Below are experts of layer 2 (counted from 0) of a mixture-of-experts language model. Rows are named router (the router's row for the expert), gate (a neuron's input weights, with its number), up (a neuron's input weights, with its number) and show model dimensions 0-79. Each number is 128 + 24 x the weight over its row's rms, rounded and kept within 0 to 255. Numbers have three digits each.
After each expert's rows: "mostly gets" lists some tokens that are sent to it at least half of the time. This comes from a sample of Wikipedia text that the model never trained on.

# expert 22
router:139115150145111143116156085094124130115106150148106152130123112178124128117145138156143088142079166111136086104150152112116141129093093103114109138103151099115140091160122126111139095179133156095117128144119145143110127120136108095133135127
gate0:134115138167132133163127133133190125097159128151141174139159100111130130152164122095146155160097165134118155146148164155127066153139119155120082154132102136149132123155198122151137148144072098156139132147135133131143106120137101131142102146
up0:115119106094122134123152156134102166139119120120142104163112142135101101165143170134103156125143119131106137105133139136149126137089154075171112122142104130103201112116081142151116078111125141068120078128128123138128120120120116108188132097
gate1:132120123109141136108102129100115143125124105120142109130111098142161135133181090118137150155155132112094110146103178162096153123148118154144120149127124123101176124136102133139102107156115134077126125092127131117137180120136146127143110131
up1:123133127125136135153148124128120139093124118122100153153129155121089167088085182100110161084125134155161133156140150089109123131124114129138140141126078138158145164142142148123121146111075183140120166153120137160137097148159136139191139120
gate2:118087137105123172112138159115118149122108115141124123135114157139098133131111072120069146102122151122108151110125153129111158140100130123133176143164159148139141121141128143134104123169167154120108146147128147108124087117120143186118164126
up2:117088148105135105144179136120081124098082076119152202080119108109114124108119121112107164179132172090149114132133118121147136154143155109104146131150200146122124151138149137093122147145144127155124145130138133134162105151118107136051165168
gate3:130121099137140105156131188125121115124140144113077170130133104094096101132138088160111134068152101162141145139115139174164139130153110102145103139164143111152128101153150146150111098155124124135108120116139135087135157147144092163105102138
up3:129120143131136113155132092101089136157102118075157131134105103170137105121109099126153120116113126109160119134102146068116168097169189144119097089107097110096149131132140125151131119112144071135128158142118141119111171124149100088153125151
gate4:111118121128120137173156146116137133133159109157132163105093135146142116168129126076119175142118159112137141169099123101119142137094127151119105134180152134127122075128126152121123110111137156170136110119154162137145120151089168095135126117
up4:122096141125118110123131136165122170132099173117102119101134114136136118118133131111091116090053105116136153106121126134183131147117122118181132128125100107088136120104130138122139122134129118103186143139140137114109094082122102114118090116
gate5:119134118121108154150136174142142138158157161116118152124168129116079141124115160131140158136111122147115140108106111139139100135165172151149088161147091184163135096157170096091108138169094119100138189122128140112172151126101116123108105208
up5:144132155123114103085110150123098115133125151180126108148111121114132108137138116117172080132116096136127115148157129175130135110099122113074145133136129108143083134144100128113118111096074094158128154106093163107103157141137106117114094117
mostly gets: " V", " part", " team", " Am", " Col", " later"

# expert 0
router:118095126151093113114118160130177145091107104147196080157137067123145134107103134137107084132117119121120157110149146115114133154132107120071119115141110101134176121102138090135134153127117190168139132146098125123106101153114080100121137100
gate7:162077121110073150158115096127128131144115101129084126087137121138121127109151099121129130118078105126139122161177123129110148128162137155129106129116152159124136117106138102139135107110132091164145146115129140079097112195111149146147113106
up7:169166155078099127076155142140168152126135171136109117161119153143142138117141187101129099153166168173134120122114150090143162107110126121132164152158057114142130127148140120160130143123109127128128093166109129129184154083130106128143139116
gate8:124138105098204132129096103160125144133102145110117155101095132117176155163155118112136135120135141130116130137124159166164095175113089112123136129133148113171154120167134121121131124155103125121153125103133139139085130141139108113115105132
up8:108154137116146162153142142124114121126101152106137117134096140186159105172134115116069127179126131146081108134102113113123169119143119124138135115113104123130103144097118114134118126128142100135131104141130109170103159110123093128083172117
gate9:158067134108140150149087137174128118098110130154165167157169134150116138110161107141107142117125141171150149143095132150139173064160086148080100164126103127110132123190118134121158096128149114151119137108096118174151136135138098098095169181
up9:125100115150153118145088137122147103129180103116167131085131162138112124110110134156155096113133118152143163119126118111099111105187147145155101169101074145166128112114122105137146125179136091111103130129114105134126173128104116138099187145
gate10:119145133073128143095118129092144139128124088156096177121160144108158139139116119114087105122132127090108106109146166138102067172102123139136137136099123187137150142078152138140121129102130102162103121106121141183157146143126155082158120132
up10:122174134109160129138153093160158168176137122131123101105160095132130121108114111133124122172129081155141120125103110129142115100116092098150092143106109095117094098124133126149141134142136133125102144148116131131152080148121132142119093092
gate11:129120151138150113104078131118179160122114135059146130136148159135131158131109118124093155188145143128170080132156183135125096136176104144123128185145183139132143137146163139088120141152103141142123136150088109173133120129109094125142109172
up11:121113136118131111087147091139087108134126057141091110078140152080140113121147128143133128150154154132129138163155137097141143106104129148084108166104180075112092129122124131158138128150149110108119100139121122111095146152135176098106109074
gate12:088178097133130099170163103153161127163111104101137127119148144131134138166110094195147151163101108093090133120156153097143122139168108139122148122168169106115152138126115085127118169130161131078142114120155129094118102108156141132190097180
up12:084140100157172120182170118148180133166094120101105142137143113111104134109096110158128118157098115096092105087175160098135113128170126117085145086153172114156146150152101110102109135139165100109139131115156111140135080156134140125169119155
mostly gets: "–", "ab", " where", " sc", " film", " series"

# expert 5
router:145136078122161108130182151088107093132112084122154111115139140152141100143149122183134110151126139087097190142122123157121132110126140148141069133186138106161137098118136091128140106093104134121106141125154143104113094119157124138162156142
gate0:167159151083153153141162127141141157127126133131143102119159126131148128154172151116112111078132181139125116137119126107104125111106085147111152089137109121112130071145091127143123161107146148138181138135098136117105141102136141101093106094
up0:146103106105158115117085117154133103142127063123120127149056112137118139097155121108158197143121093140099118163132129131125130095136108122113164140130101089165102197077155123056135107160099131102064079108148100156167180121106114090129118151
gate1:112091158127131156121137116135114092176151143133164106106130106094119094124129141147132125164133107137054134111160145168112177168186135140137122084148107081084139115141157151177156122136111127140151130133091149089141106160088133148141128141
up1:172158114169137077100123109116150109174129146120136125156180117146098100122125122140144097124145124123176131115103163083113140081123134139126122121103140164122122118097126147123143150171152158135120120154163075112120094143121135088149188156
gate2:131115116153119126125087091136117158128154108142144082110132154125159127117140104113091144089137088150099121125103153120117098129147125129114116164132158127120157104113137149141149115125136174097119143160106137110049120142096179127158134125
up2:130131111127104124134111121117109106132173129146115105139120135129141132131106137151135146135137102105087151105142089137126082109104107138100131115129106147157129146154153126100136126111150141144164162165099138133076139143093147129174126150
gate3:101141115120178158139143126109116117144132152165139109134130107113108133137133143102119096121134120136112116100110111137119091138140169107147096106114128155092130125138147135123139132087154107157164090136124085127104143152098176126148153128
up3:139160099161190115150105118133132161152167143108147144121125103101115119075129147175121144128101103100097141105173155113124135107121137151101147149101147118130150141135108074117086121152148167118095146144152117141104126100164079117106098113
gate4:102159120136132130093176098115151120149219116140165086152145160113140132119135133141104108097121147104135122107081095181116104168125116093141133170100103121155156121137180126125144157127108048112097131159117150126140097175157129120149141149
up4:147159182142144117121103164111116093118116129065121138102139111145105114159145117182123096129158136103076133145138146137104131101180147141108108135146108149137125076085086125151159087147085136109170138118124119162124140116121130104140155164
gate5:141149131172114147148156090116109131152157149108160155095148116156094138150137139108112122179138158160089147135140135134127123141120110149077138099117121091142161165163173154086136065121144141115089148120152123134159092138107133149099145161
up5:154134149068156132145107111146134165089143150150125121135165103103112157113124105174135137077126193134132174134125122157148096169155107100105128089176082105135139141148156141103121128108131119165189115098143156110141129149105112150080154120
mostly gets: " with", ")", " he", " it", " they", " between"

# expert 15
router:133135125134115096112101157141156137107103110101138105123106116158112150154126175115121155130147136145125113136141145125131093116141105110130136076131149123125135150133158067158107138167139093160171167152114105089133136137160093152157117120
gate0:173053096139137113104130112121163122109110086123166134125097106129172125156142115138169122131136091091150112093128118152146098151116106153163127145113138126147117138123123128151172128121150162097123115147146131138093163125122136148136138140
up0:162165121155149114121101120097145153119190108096090123109113145102150096143098111138123134113086132160168124112115126157172143134142097195095147110079100126134193107108105169145117121072090128142121129105138139104119132148174109144136113162
gate1:126147140136130106150149094134167138102148148103122084082130145092121127141091158140122109126128108126099119089134157151181103120129112118139115125144153163128132105147156120086101147141103188153133143119177151076146115117120113115143108154
up1:118160104142132132102110123106137131115131090162103146148150120148124138061119084116144122097123109090114134147128160163105131095117116138098138097104117091108114155145130107147162097175123113106117133175146132185109120150162115147110150146
gate2:153048129116104101141115129161114147137134086149089132159115132130116195137132124138171112143124125148136124098148149127132140111099109120141158162091135114084083130105116151160121167113164128116155093156128117139167121136141104163144130156
up2:134123147133120119106128128134101135120202129106114126085113151125158118138089130157137114094157114136158136124133063142140124124095112119155105138152123109072101102123118185169140142117123132192135123148158126128143101093101135141154132074
gate3:112150147142118157146109148113115125126163133134177087149144117111155137116127150108099107179091128139110163129132111084176171098147125135147078104136159094146151116083139125142133084105121107176151136100117146094134149128139084116130164150
up3:120086132175098154126152154117159103122130114129107150105091083122127148130171134164136155151170130138110090155127096110105139120154119149117148141132174127114133122169172124099152158149163093093128148095172122150108158094141128109099102146
gate4:144108136157128146141163103101115126103121099085126094171122145160100152135118151081134128109128150168129117124077166092134117105144066154124142126113086124135115118118143095093101171133162147063152095126077124132119171146166104139164135164
up4:095102118172149125129129128124132128152138167135121142114114090097146129105123145126074153142124123138126176128145131141151130107134127084119173101142131116117087132174151161145089114083088077137090157160143119112101142135119117138108141104
gate5:142095127102104121060119132121116159131116115159086147129130113075161145147125140113105106091091097113150141117140112110129121137118154125152178143142207113105153119152100134129130112101097146130144125119098134100093089131102129139121151136
up5:129132198138137173198116145181109124152156137147128077137123093137133143113106116142130109147154133151089118142100165147120108138120117123110093145129099093159100136094121115133134147131115153144096133145131109150143166132097120148127140158
mostly gets: "il", "G", "od", " de", "ct", " can"

# expert 2
router:106129118211139136160125149119118110148111116110109122123137166123128115148130136139106108140117100127128172119110145153127119094136202148157150132118156178122137116147157182162151152150114141082125153109114148092127121108122157145065126118
gate0:173135117123141148168113167102086140101137102081125120099139109163140140172178085105114110116131149143182142111111115142148097168136130114138130099127126135120121104122164129134142110137093100127127127144129142123079171127160106147125162133
up0:131131143078116121127113115127132118163122107168156143133129123128152094092109114120127129121104078115121127112111100105105134112127156111133144180104176119126117158139118117111116139129121172088157151158118123073175095122143155146140114136
gate1:124110125087117142149100114152097112098155153140137099096173143137149096134138103187126154119141159171099112132124135139143126075125120122106142106108105178096187128132127136104120117104119109141106140141114158112125154137104124101155110116
up1:098097111116164148157136079154140142153110115138068177121111089134067115112131114113106141149098165137129131135175088150115159122129112131116061103112121126140130104118177109124119111136118130077134144085116127144160106106154110125109127119
gate2:092077147162120131146140127132157108163137155115137108120160124116136144160109160106075076086144099133112118147131121157146122101098111139107135127174125087095118115129161100146099112119134140125128098131128141134098116113142150158153136067
up2:130208089149147167090139157117089113113150169122175103122153153134165127138108140138164149118135129146119143150158120149121137102126148114137138065123119155132129103159126127113167121158158089112139140127098097115133136141092141090134109085
gate3:119116154175170148108161124158172124118175119104108151105154143138100179116122109155106197147137163121119122143079153140140107185137118080180125129118105118125144159129102148142151107107157111119117122117140177133113115127147140098144118128
up3:158120122095103135126166114135157129139103096164126078106142152116098129154107116100178135115102144114089119081119116127145132103132079121084154131120162171116093149150115110162094096103162124087131140125119130162112104087118120110143122136
gate4:128097099107135158113102087131132113138114130167100149088140140114107087147135168131109118080094149116112148104137168100183123156087099134175152136145136126115100109116149079110157142103099113110102086119129145111114100123157120136111130108
up4:125105135125125145119103088155074107144132113099086110121172098110063125111164180100106094125110109134103133085138145161152160154129066104128118114117147075133131154178103146125136136061127142145103130148138068113114154068121144133140125145
gate5:130124129100126129129145150114145170133108150122103145133118147103172127111116162100087095072157138130126151146104109128177127143116130111070171136100150141114120078099090156102126159149127132095151145154139177131115129117147177150094164107
up5:113137149117110096169165113140128140096132119111100117117148149127122106156097144119107112134152156107161123114111123132182150097092112145086121084127102160107097102133121116133124153113132089133127154123160114104157147147139113108144153096
mostly gets: ",", "),", "ial", ");", "ual", "\","

# expert 12
router:147134172108091153150171134142119130095157110144112093126126116125109126115134123121145168110116139102086086138128151150162150100133134105105148170102127161105119119138126132114100152131134085123170149124132140127095136134088072110128165145
gate0:127133136101099133125146112057158092152096160153135163149145121127144132109143102145149150170141160112113139107110162130134138132157084115142137140109195193149148140125131132156127131134162117109159123129121113132102058106128117155150116167
up0:126160121144094094120136147111136108123121141106168109142139120119129122112139108137130111148125096124142143139074145127096130134144125135134128151121069115151125155110115104101120138159113129105109123137100142077156161153141155121133122118
gate1:179102118151136129177133082109129069144128137109067131092131121110139061164163097148159176124129142135146122162160093146145149134109121134113126158093094116126081133123097132114141107142102103141136134116189107146106104131166090151143180125
up1:115094124099111139118106161105104121133107121126131112108120142144133090089141154160109081067144099143134142094152112130157116111092063162135122135112115124143132147145116147114141129108157169175140130145116137123155147151074100139025077170
gate2:146134124115135126114157166109140104151153121104145079101157111080144162130098111172109095128081141112138123135140190158185110128114116142149173143099128134126157127129167144123125114142139114125124127130106090136134130130195120165176113144
up2:139147122133106143140158142111138102111163148125111165140104110131099114126132140110102111126144103153132171127126160122163162077108119122169141107180138157141112134160070125111143146171120143076157112133126129102129106165115134105144094167
gate3:126105119169137110132165118149137126107164136126155165141163166101104139138141106125130105128162090151128108143109132150093106143155144125134139089157144128128111125108162109135134146095097129147132154131153132088184099124127112059119086137
up3:129166141118132130107125155101115141125136145179079065149113134168137106132102103136119121151161144138120136137116139102122127123087135090113156153129160154141124087086152106118141071183155128115149103114094129124172126118135191159130134146
gate4:115097171131119128129143118103124156073152182128115118176106120103159078154103141119131092154192121120140147140118136124092088116156125115155128106159139149101137163128129116112123100149120114112128137157153143174121130181108147148110123106
up4:146107120172148105122080122144129095151098113113092131109102110129126131120127114157153168143102144155114146110137154105166150108067113063162125128080160127130141107136166119161151100118155117146162136162141131138125137054136141115142172155
gate5:110132095139147128126123148146129138165132144145143100153114142139168092185116192132143090172122134103137127132168108103148124153143151147127101091120111135172170138138149126105160120113103144074154179152119136162133130110132172114152143148
up5:119128143148133166100046089130175099101133113086122143152115134141128164127091101121119110109118132110134177121124098113105103146093121140124122108117144106143123117130096121087114153133101177137142097143112144097090117137150136140137180098
mostly gets: " P", " p", "om", " then", "ry", " end"

# expert 13
router:186160138104156165137120098148112141168142141154130117142143139101119125092129121143130099168149175164141149104092132155150121137119114120132143151115084144128099106102082108101102128140131180149110141137152105151138124105109144101172097123
gate0:091120118171123105133127113129085176106094138090146141131114158115146099141131134132155136149137122141115102133133114132121149135090121126119127135136124142131130116175154135127143109127123151152152098098142116131197139093096126132189083165
up0:177156132153113075141111112102172097203151105124107102119116127087140130122113148167132086101135139156079137133119122142113118138130103138132109071130108131122152142141116095111164151115113150113144121105163117137169135133110109130098137118
gate1:135161102154098106146155087086060128084127157121150094128118104134145169149116159107092109145117192165131158145145096145150149158094094145144115123145158139097151127162096106135144116108091138122137171105116144158142127154126145090101142170
up1:149151128133133131083137115145178099182121120130132129133158157178114079097117130145110109135129081093125132142096153145189146128155169109155144129143106102126092142122132110110122155138080133143137078102093094143100132121155130140123112109
gate2:131103105143137119090144104125129095119166118156109133137177161133127125103142089094139117167139122142095148148110149171132168117096106121137079115116168138110126142141084159106122134166110117130152128154147128155090144114094120149131096174
up2:121168138098143119142188153141099103106143146121145145150141120115124162137109150108091128100096125130089136142133104125110129164179150104171091145146098081120119104115165118134146181129091107127124129155137184136104123114152121150111125113
gate3:132145152171163121088111107112116120083115157090125110105067137105118148146133135141138101114084162123163115140106078138137110155122102184154117146127149150127092122127179143151169120114177143084107106073111145106097162088161098119116151118
up3:133126177122156097171141153115120105097162133119134156163124102157161127135141152130113138106146146142098122142155129123109151141139114164137134153134164168149125117120160098116136112116095105167146153131089124113141077118090199111099146141
gate4:156143152118146142126119130097121171132141142121063109140142118160124103129127112139153080118115111133151131171134104154125101122140103190147156128110140136128157136142174115138128156117134118095112096156117100115114169134165200140124180127
up4:132110120155097114092107104107110172120175088141129128133085135155165155109156133107147121127119095132119131095168086112156121115115101126123131101126101130141144070134141116164125155165122122157126099101131144107083137131132100192164139142
gate5:207147108105129134177158143139105117154126151160084118144107124128107169123106129147112116131119141134152185108145138115097092132124157168141177155103154138118138097134143149131115117077115116153149118138104132092164094126093151096111126141
up5:113126146116103103149133123139101106125131130126117142116157139124115135143131134123118139149112137131121103134135117099082123110143095117143162117144115169135085107117139134107076079091089121169092151130152137143085151075122124134084104100
mostly gets: " a", "le", " A", " an", " first", " two"

# expert 18
router:103109145140142083098129103081149089154108135156137142103121122162208101130140132103160113149135151108112109148174140084126126153113100154169141152085085165158159112124134140113090136126133114059141124121118167188112137142177182101122136124
gate7:128119151118144085158115145089148153100132164188127097125131134127102127107100127124147167139111119147078133085094129143168125126110108140162113119106159103108177159111135160101103085141155094168120146103121087140134156128128136087166099155
up7:145116143129157138119171142120127138099145146162100124131170122148136105167117120157163148104146131083134084135120121146151180136158107091118092134131107177101151142149130111145146131116160156133124159149124153150124138108130157082137165148
gate8:152094095104146160130094157162137140130158138087148085120118140182094130160131109185130136091125159166137151119131150088157144124132135057087136138108137133116114129122154130073140121098136121115100155102108102073142129166118127139124159095
up8:077129111145141110147144101134070137128162166113103159147133136126153139098155135109101155086176119129121076134111150145133117133145123137143144081118099128146149113124175127153153121142123143168116117171181106129113128127106124154121122109
gate9:126160166087105084103139119133116117139135116142128114144102180147143147107160095124125140133100138098084165131133158101101138135169149102173073175142115102127142115131149161135141121156161131159119100124143133121163138114137141146145129098
up9:106088114131109054123150102102126107116137146119145125122131113122135106172114133141118133182128150157131159116098133112141099145134121150102134131141107121131135174150052099092156089105114124108076148143140114085115123150106089137113134096
gate10:158112134083177171123103149132137119129102112083154104133151090142104070166119115133094107137135136160117164134112128105146124102166183121122142124126095148082126119143153140101064125155092120129134131119142131135117143106092136121147104109
up10:100155127168118097141144126116113136105135148163075147125121150116144173090095128087165147091086138101168144150156140130088142145115084153134126130133140125148141126141109121149169120126178142139171115154113094096126138091152125136111129114
gate11:153165146168131105188130118102145115109088149160137145132108147133157182129118093113129121126115101146115163153129144120071150131078112106138162136150138137136144123105144123121151105128109114137128129114100095092120090097129150133115111116
up11:119165100140151121117181126126150146131136127115138110112143142109101077117113154109128150152130114117129130123130114143176103131137172134113074125100168146122124101124096132066115150109173143104135120132108146124149123175110105144096136138
gate12:092132135149131114155110119102105135142145099078154172106156153092134141126093120162100147114112189128154128115160092137160141144121146136126122141152118128170105147132125130127142103111109106128144136108118108098084137135126155124120153092
up12:166125119126124102089117093147145129104139146191128128125114084139131142136115134119152134109131067076135120141144204117093111131153125110140158133089132129146184136138119131122134132128132160149100136140164136147143127137118116180147101145
mostly gets: ".", ").", "\".", ".\"", " .", " cour"

# expert 6
router:153138129108132181124111081106109112164117143136121114126107188147089101135152140159125096133126133118153110180072092173145131150120139160128108141147121148153152153132146091129150123122159087159124143121111153135116154146086137142130134108
gate0:147105173112166169103127135138167120100147142119136102146130113135146111096146160135137115128124119165108159074098148137139139132147106156135122141163092155129113159105112162122155127092156115114119132129154133058145123138135125157103116185
up0:136118143156119165094141149130107141142132115149136107120090136213082088137085155155110155177132158098124166133131119136091108144149159136082138151126141140150082167120148101151146144168167119136149109106123143116133145130136137162130146135
gate1:117095080110094138167134140172108162119147166167171115132133099105177153153085116143130144089146123159157133112145095091164125110143121147105140129140165123167147129132179116110119106109125111137114166159135074125160162094137120137120156121
up1:123112093122085129127140090128130085143129108144137142082127122113116142154149119115131131109118116170117111108119116121178135122118136136174157132145191135164159128090180085179121136114123103096113138134106095164139149114078135133180168168
gate2:116141131134137146145114142091082084118120114152119119127136118099130115103066133092114144155160125110112145106126100165148143176139111186111102144103131093151153108138164127131162162125160137081145182147112099116130156106137097126126150130
up2:095144130140119151087132148138159115125109100168112149120148147128127163141162102119130126120149103071096102131089104161145113138108135147136146167099082126177131121099137134138117131139144140087121149157153135108050136105103106127104158140
gate3:135121125128148131135124102115161142069106122099161128106090110084163125144152134187119157119127149100134165130144168123136123129152141101109128105131134104127105127117124103122123134167116111163106165150098135105142169154154150162125144130
up3:167155126096112169174132191115134138109147134149093140123085132158109114123130142153125121125110121130118104133114170160130103137095129140098114110133121074125100104147131093090122134128119086103121170135109154112098107123183118146125120119
gate4:130153131100114096121128093129104138103115117118170153144124076153150117148139121160130114126118142142131146161161147145116134099150130165111136105129123112119108148128137140114137124196125154130129162116158144132115093132140083153108133086
up4:160139090096111136092140132143093115139141119167111135149106105139102066176113130062149156121149133119134120143114091118138138167104064121117142146148140098138150142137112160128116088129187091095141108109153142176139126146168116117118159124
gate5:122102104108136137170111148138121125090127124150104119132110094101143125163154121122124106098153133107127120135131140145124112133194082173147089158124144144146140123140144137168146129098128101127105128147081141124133117090150102125074158153
up5:131140159145130113091119115149167117117147136116093150160105109124082129124126117170112116150168169113133160154096139121148097116087125125119132133175136081156112112119116107139190114083105123124081144156126131116123118113122090150159118104
mostly gets: "ers", "ri", "ans", " used", " pre", "ated"

# expert 19
router:126150133136121189154119164131095166107172120177145134136133135133122130095111113112133158104099133090128140145191119145127129092150110088139118095149163119135101126127146127117161106125108087161144098118164154164111104124142138171150101115
gate0:139143155155155139154123125151148105130173129121133120138157156133132137184162091124170114136138111140148155150129123154146126069096140104122102083116137131175124094107129121131141100145140120153107147086159131135131159190130116080128110130
up0:164168116087118143142134168140134119128157129105091093153168129179096133132090094159142128125111143114139139126099145132087130146094134113118126149072101088133097114109136160161132105128167124162166133142141115093122151140139153105137161149
gate1:127118120149106150134134117140135126113081133188151131175096132134118113127091139153100060109162129157149114106097089142095139087111129170144159130135149114104135149180103173131173152155132102144123183157091125129159132096116136145154136109
up1:109103142121161082142098172137106115144127123143120127140119148124159181114117066161166164154114153129112158153158148132140125129125112094141164126128104165128141160147152109122092136106097145142132123165077138134138146122105153143113155138
gate2:108128109140129147111127143140128113153133120102144127110182142159140135095162150148121125109113128135085137117157108139126150148153115135126110106111142105104139138091163120173152103066138140122133121125111167100130111105141127095114108038
up2:158140103086110101102131160116107091137136099166154149145121138169128108081110126113084116163114109107148121076127121147119146122119117116098153098092131123140146109074131150109152097172113079133181160127118115156160103153096165115122117173
gate3:161147132146147125117134119088118139111120138142134144127102141140088142081145097152143142090116084117114134111111149137106128069102144119116118158136105137131121113112139119141161125143165124146153127088109157117126112084139116118145136127
up3:134084137100132131079156169131117104147148087130112079103175144062149145183099091126121145199157159155085138105114127089113121154162122144105135093126116132108091143092114134119153148121117074115151135126129100139128133123093116130121143129
gate4:111114126134128089125148131126140113102097145143108146106162143091171144088112085101103109134115130154093159141126131153176131116135137171125124096122154129158116155146121092126115090127139103172136137171143103138130126131115118125151131119
up4:138165076156154116133134143109135101160118099119139117132142114117135099060099085112105165084114097116116093141092110091155142089098130148118119150084125128110160134113122169161097167109167141161090124108083119125160151077129111148108099126
gate5:117113110139131161129136169123104145123127135097159094136140114127136158126094122185138131134144108126139088101106180155138132129146136168158141098161091086131116118144149120120131110176139113096098150125157131128116122154127148114116102149
up5:137133120119118089121136126136142126126104136149158150146146131138103138115121153090121124127079111127108145123140162156131172117127165171162109128123109139109129079088123148136101141133198171134153100138085114134168092103130149068117056099
mostly gets: "i", " W", "O", " O", " Tr", " per"

# expert 4
router:082157102130072136117101130149128117123130107144137125088137153071100152104131108139150156115128124141184153127125137074140144165145127163156106106145138125141137150110159103125125128146133150098083111137129124123143149126103160134131139125
gate0:149100119141119148140125150149135130112131112096145142132141124130111099152128105154119112153134098112051138142112118140118069103135112119166132160133147098124126116127170167176084119168114142128175137138097153121125145128160145151106122170
up0:147072123138106130097095095115117104147118127168148132096127141108114095120127141143144109121104163173150119163091134098139110110150101096146123144146136101179122166114117137150109137100130148159117132107169132158128129101090131150116111141
gate1:101123109084126152112117108146180124159165117127161144111175134118142146103110140123096106154096162115144116117086136171142136155147106114180133145088087157123126125164106123179122106114091123130125134102113146160169133108149121125118111103
up1:122150120111170107104080146145146135105176170152139145102160124107125135120104139120113148110106119100132107117085103098161100117140161080142100121142129145109102127144162103108119120106119111110087101149116111158156133103166143154134108128
gate2:127166121133129134118138146107138119142148124122140139092152202110108131197165130079086126093162109165141125162130121114138145160164127118150140112111134113134140103112156107160138129100161108187152122103127131112174131120102113165165170129
up2:164130117098125140168135122158133096131151121117134107090092089122148129124131114123143171152141152123129134128124117116120113088138146145145095146161153137131108124141134119145135157168087165097132161150146088143134119123160153140105139133
gate3:144152130106122097159129137123133093108150084096104126149128152104129133108186142139117118094146187128191120114133089127146173171125150137092087096127107139147124102099136109124165126106164109114136126129120152132131120138121139172164118138
up3:152108110139131130146103129130148137153113117097109120126121184104076111131104133093086113150129142134098080128178098097137170121129144138133123145115114131145122162132144081100152135173105131144170171115118131093131111116148106160146123137
gate4:151159130130126103114164129114106116117138140129164182116171139151113154124083120140141133103116187092117113089160146107136098160128140120113134149147119128152121121116104173122120132118135087136104146161130123160129130138111135106181127129
up4:078136130105142130150096160120143102169116146095142135140114136159106098114119124155121123143119149177121097115154132128100147138135152112132117142104134116131139146137159143168103168099144129150113106109144167128087141133070104133146146127
gate5:103141092171120168147142150157153152111135108107106131128099109130137127127096131173155149070153121112161117137078136116122100108192118152115095134103116125164161131154147131143122154107138119154128147124173120101132139134189140131078140123
up5:130119146097112194169112144140148137081146115132141114132110154145133129163122165137102133108150093171145121142141114101120106119124116099131126133138166135115121126139104114106127109122147087124100155129135139083140111132102129160164126106
mostly gets: "or", "l", "ain", " L", "ale", " organ"

# expert 10
router:136163104103080172144122123097172136103152153153084129124112130161115118138140091140137134120138090179078113154136093069136138161128096086116126115104117111092124146104098200136124164131108109132098103144139086133110156091115120111128104105
gate7:108134082103090142136176155114122154123146161137143123073162142082118144172119114093128126114159118165135122135128086131119110117088116137157148141131147131136124150170125078137068099126145142136113140111145131135195143145129119107112089187
up7:112172129144135134152100102120157090105130146134135155173090168124105124091137113163136128150107129108085143080094107088139175170123154112135121110135156078171136107164102151127119117129134164121115132111099132122148129142126159120115113115
gate8:122092106089097124104101137124064114101138103139115112093117097128106150172153142177147114169093115136173117102121138108166143130143157123168167147182137129104136111153171118132127144104101105169144145122118118143140104169091146114092121118
up8:134106112099126134133168122101114154168123112148090109134114127099139104160154086140105120120167168111142127122139192137139121122093089094117148120107171135142133119144117109080153097134101122154138146121118114078143110103131105164155111089
gate9:150152110139130123125138132142123128149101119148137164111125136126144133153108159161098155149129134096107106165101082105119151105127153154163109129160109111094070148125142108147146153109119134125137157117070167106120138107159115128108168106
up9:114125098132137089128165113126113099159151118113096152122118123128131153137138158118131132140109123149107133138106123089129117142111104099125133137149086093138140118109139125123171129098135142081162135163103103049133114124133120143154114104
gate10:171132110108119122117112160133145102125135144153090139143135070114127108161124168082163115094118104117110075088133154120174124119134143098093105117123130114110132131113137145165110154160139107136161148134117142127117109174095119117147156144
up10:151091121120132091121115113126098152147166093117081127090088096116139102107119126045127109134122129170099172156060126124147143113098135108115131166114098116136124152140153125175143160195132123077153132091141133078124119176094132131140131169
gate11:082141142121110116130141121121172146150163130137161112141127163152188143131134129159146103100131163176120124109132170173151108127152097167129108128133129136116123130142119117142132113105125084179156111156149096100128095147099130115147102115
up11:118112115113162136142111135127165103134138158167135098117094166122132120110123122178146132125143085108147139123124106170135095172140092140128116108120113183121112131097144129114139103161117109148128134144169110146126167130126107085162102149
gate12:119137123109126196112078140114186111047148107165146100135188129133133146163113145157122101166117135090101129125146117158126151167123115143098127176130118081163140139140123105137124117108104173071136116121152144104107121129138084155131094096
up12:084196118149117118165121168129100137152113108133117129134123113122150136174142135102132093174074116149138124090121140130127134084123116155126117104161089112125132146115148110095159119108136097105122168165160136104126147129201119095129111130
mostly gets: "d", "ell", "ak", " them", "all", " Hall"